config.yaml
n_layer: 12
d_model: 320
n_experts: 48
experts_per_token: 3
d_expert: 416
d_shared_expert: 0
activation: "squared_leaky_relu"
moe_layers: [0, 1, 2, 3, 4, 5, 6, 7, 8, 9, 10, 11]
router_score: "softmax"
normalize_top_k: false
routed_scale: 1.0
balance_loss: 0.00641
balance_bias: false
init_std_router: 0.0154
lr_router: 0.000791
vocab_size: 8192
norm: "layernorm"
norm_eps: 1e-07
tie_embeddings: false
optimizer: "adam_variant"
lr: 0.000664
beta1: 0.9
beta2: 0.95
grad_clip: 1.0
batch_tokens: [65536, 131072, 262144]
seq_len: 768
train_tokens: 1451000000
steps: 9588
dataset: "wikipedia_en"
Below are experts of layer 2 (counted from 0) of a mixture-of-experts language model. Rows are named router (the router's row for the expert) and show model dimensions 240-319. Each number is 128 + 32 x the weight over its row's rms, rounded and kept within 0 to 255. Numbers have three digits each.
After each expert's rows: a language model's description of what the expert responds to. This comes from a sample of Wikipedia text that the model never trained on.

# expert 28
router:129156146135121137126152084154118200123119138124092112132108116162173091115112168152145104109150121074116090152137118134168120146100120088071147141143138133089133106112066114187118136152163160156121142122129132187135146112136085102135139102
It responds to: Word-opening prefix pieces. Early pieces of longer words, often Latin or Greek prefixes and syllables, such as re, pro, dis, tro in Anisotropy.

# expert 34
router:132119091139160108154089137154111110124105108071158146126104135123149170145106097083114081131096206115180101170205110136151128104087163153154124105102144092146149116136135148163156211163144047133126137132132094125122173169149115144125119167
It responds to: Table and list markers. Pipes, arrows, colons and numbers in discography and chronology tables and track lists, plus reporting words like called, same, according, stated.

# expert 31
router:152203155177114150107145127138103144155114190103130131141099143126143109172121188101096143183173131118142157140147184119122125112099121111150129208091145185160128101141162059168084176179179122140119161151109143127149096162170140125130112131
It responds to: Apostrophes, foreign pieces. Apostrophes, possessive s, and accented or Romance/Germanic word pieces inside foreign names, like Lagard-è-re, Los, del, Sjöstr-ö-m.

# expert 15
router:118149135183123088223112125165096181089164132116100148075142164146100125128101087094090094154139152088120097138156107055113150140196183108097098118156150101172159139148099134117127135112108100138125133120123078102098166074137097124188110123
It responds to: Prepositions, Al- names. Spatial and causal prepositions like along, due, near, following, around, plus word pieces continuing names beginning Al (Al-iz-é, Al-f-onso).

# expert 23
router:096128108119136143099129065121201117183131138122119120141172122197109187101152094114126172129131165132141147153082157119156146078185178126086145163099122135093139129159120129123114100120154069108111139100130113168086067103126105109139133131
It responds to: Surname and place endings. Final pieces of surnames and place names such as -ford, -ville, -shire, -sky, -son, -ington, often before a comma or pipe.

# expert 33
router:114092114132159114143133104113103099141125108141120158168135140029181134105127112184091130127156107143124100136187136122110128073117170126151120181089136155127106165145145148061179159135109142140166139178132157177172126105123134166067151098
It responds to: Months and table cells. Month names in dates inside tables or prose (May 20, February 10), W/L result letters, and some table pipes.

# expert 4
router:132131157106115045090092135125056160109134127131125145203148137143147138108180162144167114120195185155047097104098117097126142168126085171171168190185092133164101058103162145125115057157128106121142128160096115170089160164197111101114179091
It responds to: Sentence and heading ends. Line breaks, sentence-final periods and closing quote marks, and the == or === markers that close section headings.

# expert 44
router:093131147065187125103132112074098087192104092123165150079190100091092192150131124120118089143099148082112156132174102135094156082108074093166089136112138102063092144109160164080133122118095154148157196096156151127123181157098104160093097137
It responds to: Table cell values. Final characters of table cell values and codes before a pipe, such as N/A, percentages, DF, MF, GF, em dashes.

# expert 38
router:153102077098151142155049161144134093114123132092124130055132157122109140147105104069137175139145124101154106116083103127134087158140145145097154060180110183123147186104115138134176158086158139202136151145198153091145120158113115118056131118
It responds to: Verbs and participles. Verb forms and -ed/-ing endings after was, to, and, such as used, released, built, made, purchas(ing), conceive(d).

# expert 40
router:140142107121058127133137132113133106142125071167120146091104091076102138130133142186131138130116174143084079119127095106127111146196120141087117143150144111153098112102095097089145110111124145153187102121147153175214109097115142139183149119
It responds to: Dates and leading digits. Month names and the first digit of days, years and numbers, such as January 22, September 18, 2015, 1966.

# expert 9
router:098086132095098113146105084138125141098131138163142106133068157177134072119087116157154105148140048135072169185155069156128152141165156125160154096112140184177159168173134166154135074107073107104164126127146184171117089183134168077070158166
It responds to: Sports action nouns. Word pieces and nouns about motion or position, often in sports reports: attack, back, kick off, touchdown, blow, goal, up.

# expert 8
router:171200134096098079171139102156114113070112089067165159118101104086148107137153076103119169111116150153119140136114179162174156180097151145121092097084106118094102172158053095123110145161162073174159071098111171089106115130107116117152136095
It responds to: Spaces before numbers. Space or first digit at the start of a number in table cells and lists, such as | 8, District 5, No. 3.

# expert 7
router:168099183222076167160106131138095119148122066074110161139095138097107162161102119194193094141069104103124116068099100102173165149167145097128084152087137108124109130073095110134129136117171131129148064086061097143144079111122140119124158127
It responds to: Digits in coordinates. Individual digits inside long numbers, especially decimal GPS coordinates, minor-planet designations, measurements and times, plus subscript/superscript markers like _{ and ^.

# expert 32
router:132165075169147110074112143150115134123212215192128126103097111109145166178178164093100162091054147113110094130085106090093127151109170124103142162192107119093111090127129141130086161168114116147094177094135079117132195121099137122130075061
It responds to: Articles after is/was. Articles and words opening a description after is or was in biography leads, such as was a British writer, is an English.

# expert 10
router:082068185185108124118169053145127125151060126147074141118093147180191153159150117167130059162160083144113112121144149197123068094087092130145135086141161165130144137171146133119172161073159124123112141141137082080089085116144171124149148159
It responds to: Mid-word fragments. Middle syllable pieces inside longer split words and names, like tor, tur, el, il, ul: Carr(el), Conser(v)ative, par(ole), re(organ)isation.

# expert 11
router:150171115122107144062127082086157107119178142143079138161080137152106083110106086126097127119135119146134170127084124183151123106101102166140089124121105095156160139177147154156159115113127097077060133131085078105110147127109140133148139122
It responds to: Name pieces, male roles. Word pieces inside personal names (Her-man, J-on, Henri) and role nouns like King, President, father, son, Minister.

# expert 18
router:117143111159154080065154124071163139136092157116185102150156084144087123069152098198095117072110080098109118122127152208138141129148106150078103122184121123143166161108150097067081100133075149161108140111116188079109156060111138119107180143
It responds to: Place names, ordinals. Pieces of place and proper names and ordinal suffixes: th in 38th, Lo(th)ian, United, North, New York, Tur(k)menistan.

# expert 19
router:102071118135085135132127135150142139109142142110113166135147112167152086119080100143137125144150127099197130124115096089182107174152113109129147122109100136139133102090148158152147081090101107154112123138107085139089128120085117127117143106
It responds to: Mid-word Latin/German endings. Word-final or inner pieces of foreign and taxonomic words, like -che, -le, -ae, -ta, and digits after decimal points.

# expert 13
router:135124130116195060125134122116107115156150081176143130174127147055116152125090125119120109176130192149122076110102153119112170122121137114155140100110136126105099091148138145167130146142090174072114128108096184108095172078114129142194082081
It responds to: Determiners and articles. The word "the" and other determiners and possessives (his, their, its, this) that open a noun phrase after a preposition.

# expert 3
router:140135109127107114137164148096145088108092125153140180141103131134124149102151102086114170084135135130152134139135126119147142108081167077133153125125089116082100193118115172153192120145122124093155095151104126131108169083117116145100165056
It responds to: Table cell separators. Pipe separators between cells in wikitable rows, especially awards and results tables, plus semicolons and parentheses after names, e.g. Awards | Best.

# expert 24
router:146115127150103194148145119163144089092160134059152131063116142160125119139098106086148144142127133156097101155154116105111114096098123152072101147071165117138107099101114091088197097094091101119130106135131111092157142183125090081080075106
It responds to: Score and range separators. En dashes, spaces and symbols between numbers in scores, records and stat tables, such as 59–3, 1–2, (aged 77).

# expert 39
router:142080111103154124077154111138131148136137141138098124135133138029141117109131151164175126153077104163119080092086129125129113157093138126161139112118136124113167132091149110101051126166101095116136127159199133082162158124091105059153174120
It responds to: Coordinating conjunctions. List and clause connectors: and, or, nor, but, commas, plus quantifiers like both, several, various, including, such as.

# expert 42
router:119081177096165128105146087097099094147104137164159114074108149176149157098189113099163111150108174163096186172142103145137102137144096176102173119155125088112114128087150106120167108101162099169147134177131167078115114137123152041147058133
It responds to: Noun endings, plural s. Plural s and ending pieces of nouns, plus nouns and pronouns for groups and people: contest(ants), shaft(s), team, people, they, him.

# expert 1
router:161117113105140133191133127083164152119153148108190147135114072137121151211150103099153068091123180092126116136130124113124193132060093157144110136166136091135110131120159133168116136146150138110153119101080167132120107133098156105149136151
It responds to: Non-Latin script bytes. Raw byte pieces of Thai, Chinese, Japanese and Cyrillic text, plus odd diacritic letters in foreign names, such as Túlio, Tătulea, and header equals signs.

# expert 37
router:135151145086152159173089103163137170080162156137120041147173107154162074089054110120122149126187154101146158100140132099118109101136114181181143132149095112089124091145126074132085110152098135084120148144096080115165131203151157157154137190
It responds to: Name syllables. Mid-word syllable pieces inside Japanese, Indian, Arabic and other non-English names, such as -hi- in Yasuhiro, -na in Krishna.

# expert 41
router:123131109162156116084134161109145114084140121191143208171169144091187177147145119118101131124108112151186121114102155165145156144095106111094150122125102131114085173140082139138144137163137145086179148156170117137130168129132107103135167096
It responds to: Table cell separators. Pipe characters separating columns in wiki tables of results, elections and rosters, plus semicolons and some verbs like signed or elected.

# expert 29
router:122126193149133145122156175120104176136099128122067131123102088142061146127104121153150092117109065155125142151163114167098110152095103143117125125111136137137131148132129128190203120088161102133165108141127153112152140163122101110082111099
It responds to: Head nouns. Common nouns heading a noun phrase after the or a, often followed by of: name, family, office, siege, number, album.

# expert 27
router:106091108126134225114161101147153072163115105149117159116179152140138127167108105124144102162101115131070141157140127103143150057113160154149137128135145122126110138172177138043094134147093135159154175121135116150180106202107183088107124165
It responds to: Vote counts and units. Digits of large tallies in election tables, plus unit words after numbers: km, mm, kg, years, million, century, closing }.

# expert 22
router:119106120121103126123140084119158153164133121129138147102114126041116090137145124133118175179103050138143104077157120044123104113077125133129126112093124147122075154109108126118121139139073157136143127153036167144143199087107114156129161116
It responds to: Commas and semicolons. Commas, semicolons and dashes separating clauses, list items and citations, such as Verhoeff, 1910 or Sonora, Mexico.

# expert 14
router:116113174135108079181109167133140137162179135074137112094096072102093120156173101136160159150124117168149159079132151149138120121181142168105085115091155116161141162116081103128096122127174093141095085074151118061104123128149138166149089077
It responds to: Spaces before content. Standalone space tokens after punctuation, table pipes or colons, opening a new item or sentence; also opening brackets, quotes and math braces.

# expert 21
router:176106158108142051139089120087100128111145089060152180085105102067092119113154138087132158133167122101072139140089128140114094114143094071092089177090058111160116134130059142054134131081114175104101076154092145095119149146089129189113119064
It responds to: Brackets and coordinate symbols. Opening parentheses, spaces before numbers, and coordinate marks like ″ and invisible separators in lat-long strings, plus W in WWII.

# expert 25
router:098102079101132085096153115084067097145162121107153149181159136175120096146148149107176142120116150145156139170164150102113122108166131097151156153119136118143076128119189065124057135106113149130120125140117102126131120096156136074091103082
It responds to: Sentence-ending periods. Full stops closing sentences or abbreviations (Ltd., Co., No.), also )." endings, and occasional words like It or However.

# expert 16
router:170114161102149170094124149126151083169133125120165125096169129110144135108094116094149102118100159133121152188144105164079142087128125117141136230096088111076174085070152128113150107136159155129118075105118137132137115101100076184058150132
It responds to: Name and word endings. Final piece or whole word completing a name or noun, often surnames and places, such as Gilbert, Diaz, Bennett, Connecticut.

# expert 2
router:130128145136159129193069126091094174139059120148143139100101136090126171165128180130097093093118114146135126116100156108104138103109128099124103136169121130113129104140178209154140117150102141125139131126148064137160139100083115182119113153
It responds to: Prepositions after nouns. Prepositions, mostly of, also in, to, for, about, between, that follow a noun or verb and introduce a phrase: tide of, Siege of, used by.

# expert 6
router:163098137133071183170112253166066139135106133083074081063136162142089085143139141112082130120188118151155113127075147160092124135097106076173134107109131135124174133060104117187045167127104186136120160144091132134064115107165145109129109105
It responds to: Word-initial fragments. Opening pieces of words split into several tokens, often after a space, as in ach(ieve), ce(remonies), com(mercium), su(gar), ma(ids).

# expert 17
router:134171096140102154134205173123120123135151101135133140102109128136077095143117173120191171102119130154150042117125116128120177142132094115163116101168119137160118116176098149159134195157111130082103133162165137108142134121127115135183152127
It responds to: Adjectives and adjective suffixes. Adjectives before nouns and adjective-forming endings, such as American, National, local, and the -al of mechanical or colonial.

# expert 35
router:129153122143202075085079169079123130138145119116124118117158125154146172124178150128136070186088117133137127122146146138081198166123172089088126179175131107147097126176142038134089117165142141092139162145087131171123060141160132038112113166
It responds to: Initials and name starts. Capital letters and opening fragments of names or abbreviations, such as Dr, Mr, Jr, middle initials, and first syllables like Ka, Ri.

# expert 45
router:108142123139165068094147213125124120095152037145136130105110112179120183143057133130139163106156127129146119133088134114142131124146140119121113089097165154108128111081143102056132129152154147117142089117079199156104135094160159119118129179
It responds to: Capitals and abbreviations. Capital letters and short pieces in acronyms and abbreviations (US, UK, UEFA, R&B) and chess move notation like Qxd4.

# expert 12
router:119170146120122088075147146183166124105210119105141179108123129165151137159118088129141114118107150151172110126168118136131171141132127159090126172125169149095141109121101153129062165156157177148129089148109151150114125144135075160135126130
It responds to: Name-initial word pieces. First capital piece of an unfamiliar proper name or place, such as Di in Diokno, M in Miyazaki, Kr, Mc.

# expert 0
router:142128089118133158117108129092148173093142114089094121130216182090130089135187187139131160127132184075125137163095111134179160140158123132099184124144152081106125186104116106076165155144119107095107132085126139159094112121166122119130138157
It responds to: Function words, verbs. Auxiliaries, pronouns and adverbs mid-sentence in prose, such as was, is, to, not, he, and -ly endings like obviously.

# expert 5
router:154151116089124174103130167234093145088136105118107173119160117079193100140146094149102126091095131176136096094119140095159149172183083127116095097141114121158160114129062140175118120178123112110129056076093113176147134111135154168146134116
It responds to: Digits in years. Single digit tokens inside numbers, mostly middle digits of years like 19'1'7 and 20'1'6, also figures in tables.

# expert 26
router:143107144062063106117141153137096095186110122114104129081196166069116130098138109139115161114087186165123134173102107109084140050082110103145080133125073148103138176114078062121107071062084113153122126145130086111150109138099144180115165080
It responds to: Spaces and digits. Space tokens before a lowercase word or number within running text or tables, and leading digits of numbers, such as 1936, 93.

# expert 30
router:082122170061106167163146067094181100155113123208117074126155114170125123063140123166161171116164064169144144164096146123159136120140098125131136069094100143109163113173109147173144081114123136111105175153157095119125098179127141103122091134
It responds to: Word-final suffixes. Final pieces of split words, usually derivational suffixes ending the word: -ity, -ite, -ary, -ness, -ium, as in nanosatell(ite), National(ity).

# expert 36
router:110112143148151170153136155102155143112120157141119089192124118133118159104142174123109144143091110109200099097140132141168129156126165133096137148094101144084121151149140122125132145168156137129118155180160162125108132054142103173137089113
It responds to: List and field punctuation. Colons after infobox labels, list-item hyphens, table pipes and conjunctions like and or &, as in Order:, Label:, - Ancylis.

# expert 20
router:069144152102154194129130131158172068170047141114105146113099127182099085114100150078123148124135122098077159133152103117129112120163101119158134101147151170160072069123142132111164113096121160146168101123172121211139131155085114082141056131
It responds to: Infobox field labels. Field names and label endings in infobox or list lines before a colon, such as Platform, Producer, Time zone, Label, Born.

# expert 46
router:123122128121102083134051096140129139071155153113134126181186116128089094128175147110153168121055138151078123098128174084071218143110159137134109085112097123155104157143130152088129212096101152153134143069143123089151097126210146169113136177
It responds to: Line breaks, markup. Newline tokens, especially after headings and table rows, plus heading equals signs and table separator rows like |---|---|.

# expert 47
router:192076072140120209155117211090102131126112080168165117132087128139132129171133104114086079129134135122081133124141125107099089157092111089090114172110159083109172161162153181126136165117155166113121165087117112126190117087133163192190114145
It responds to: Time and place prepositions. Prepositions introducing dates and places, mainly in, from, on, at, since, until, plus born, Released: and months.

# expert 43
router:145131074142128151098088115173126080153143121158171132081113127168137154096171157147072118113114133138159205099174134128097051129173172117108129104160168113163160119135145167090084109117130091165088169112213140155168168087080138133139175162
It responds to: Sports result prepositions. Prepositions and verbs in sports match and season narratives, like of, to, won, scored, competed, and digits in scores.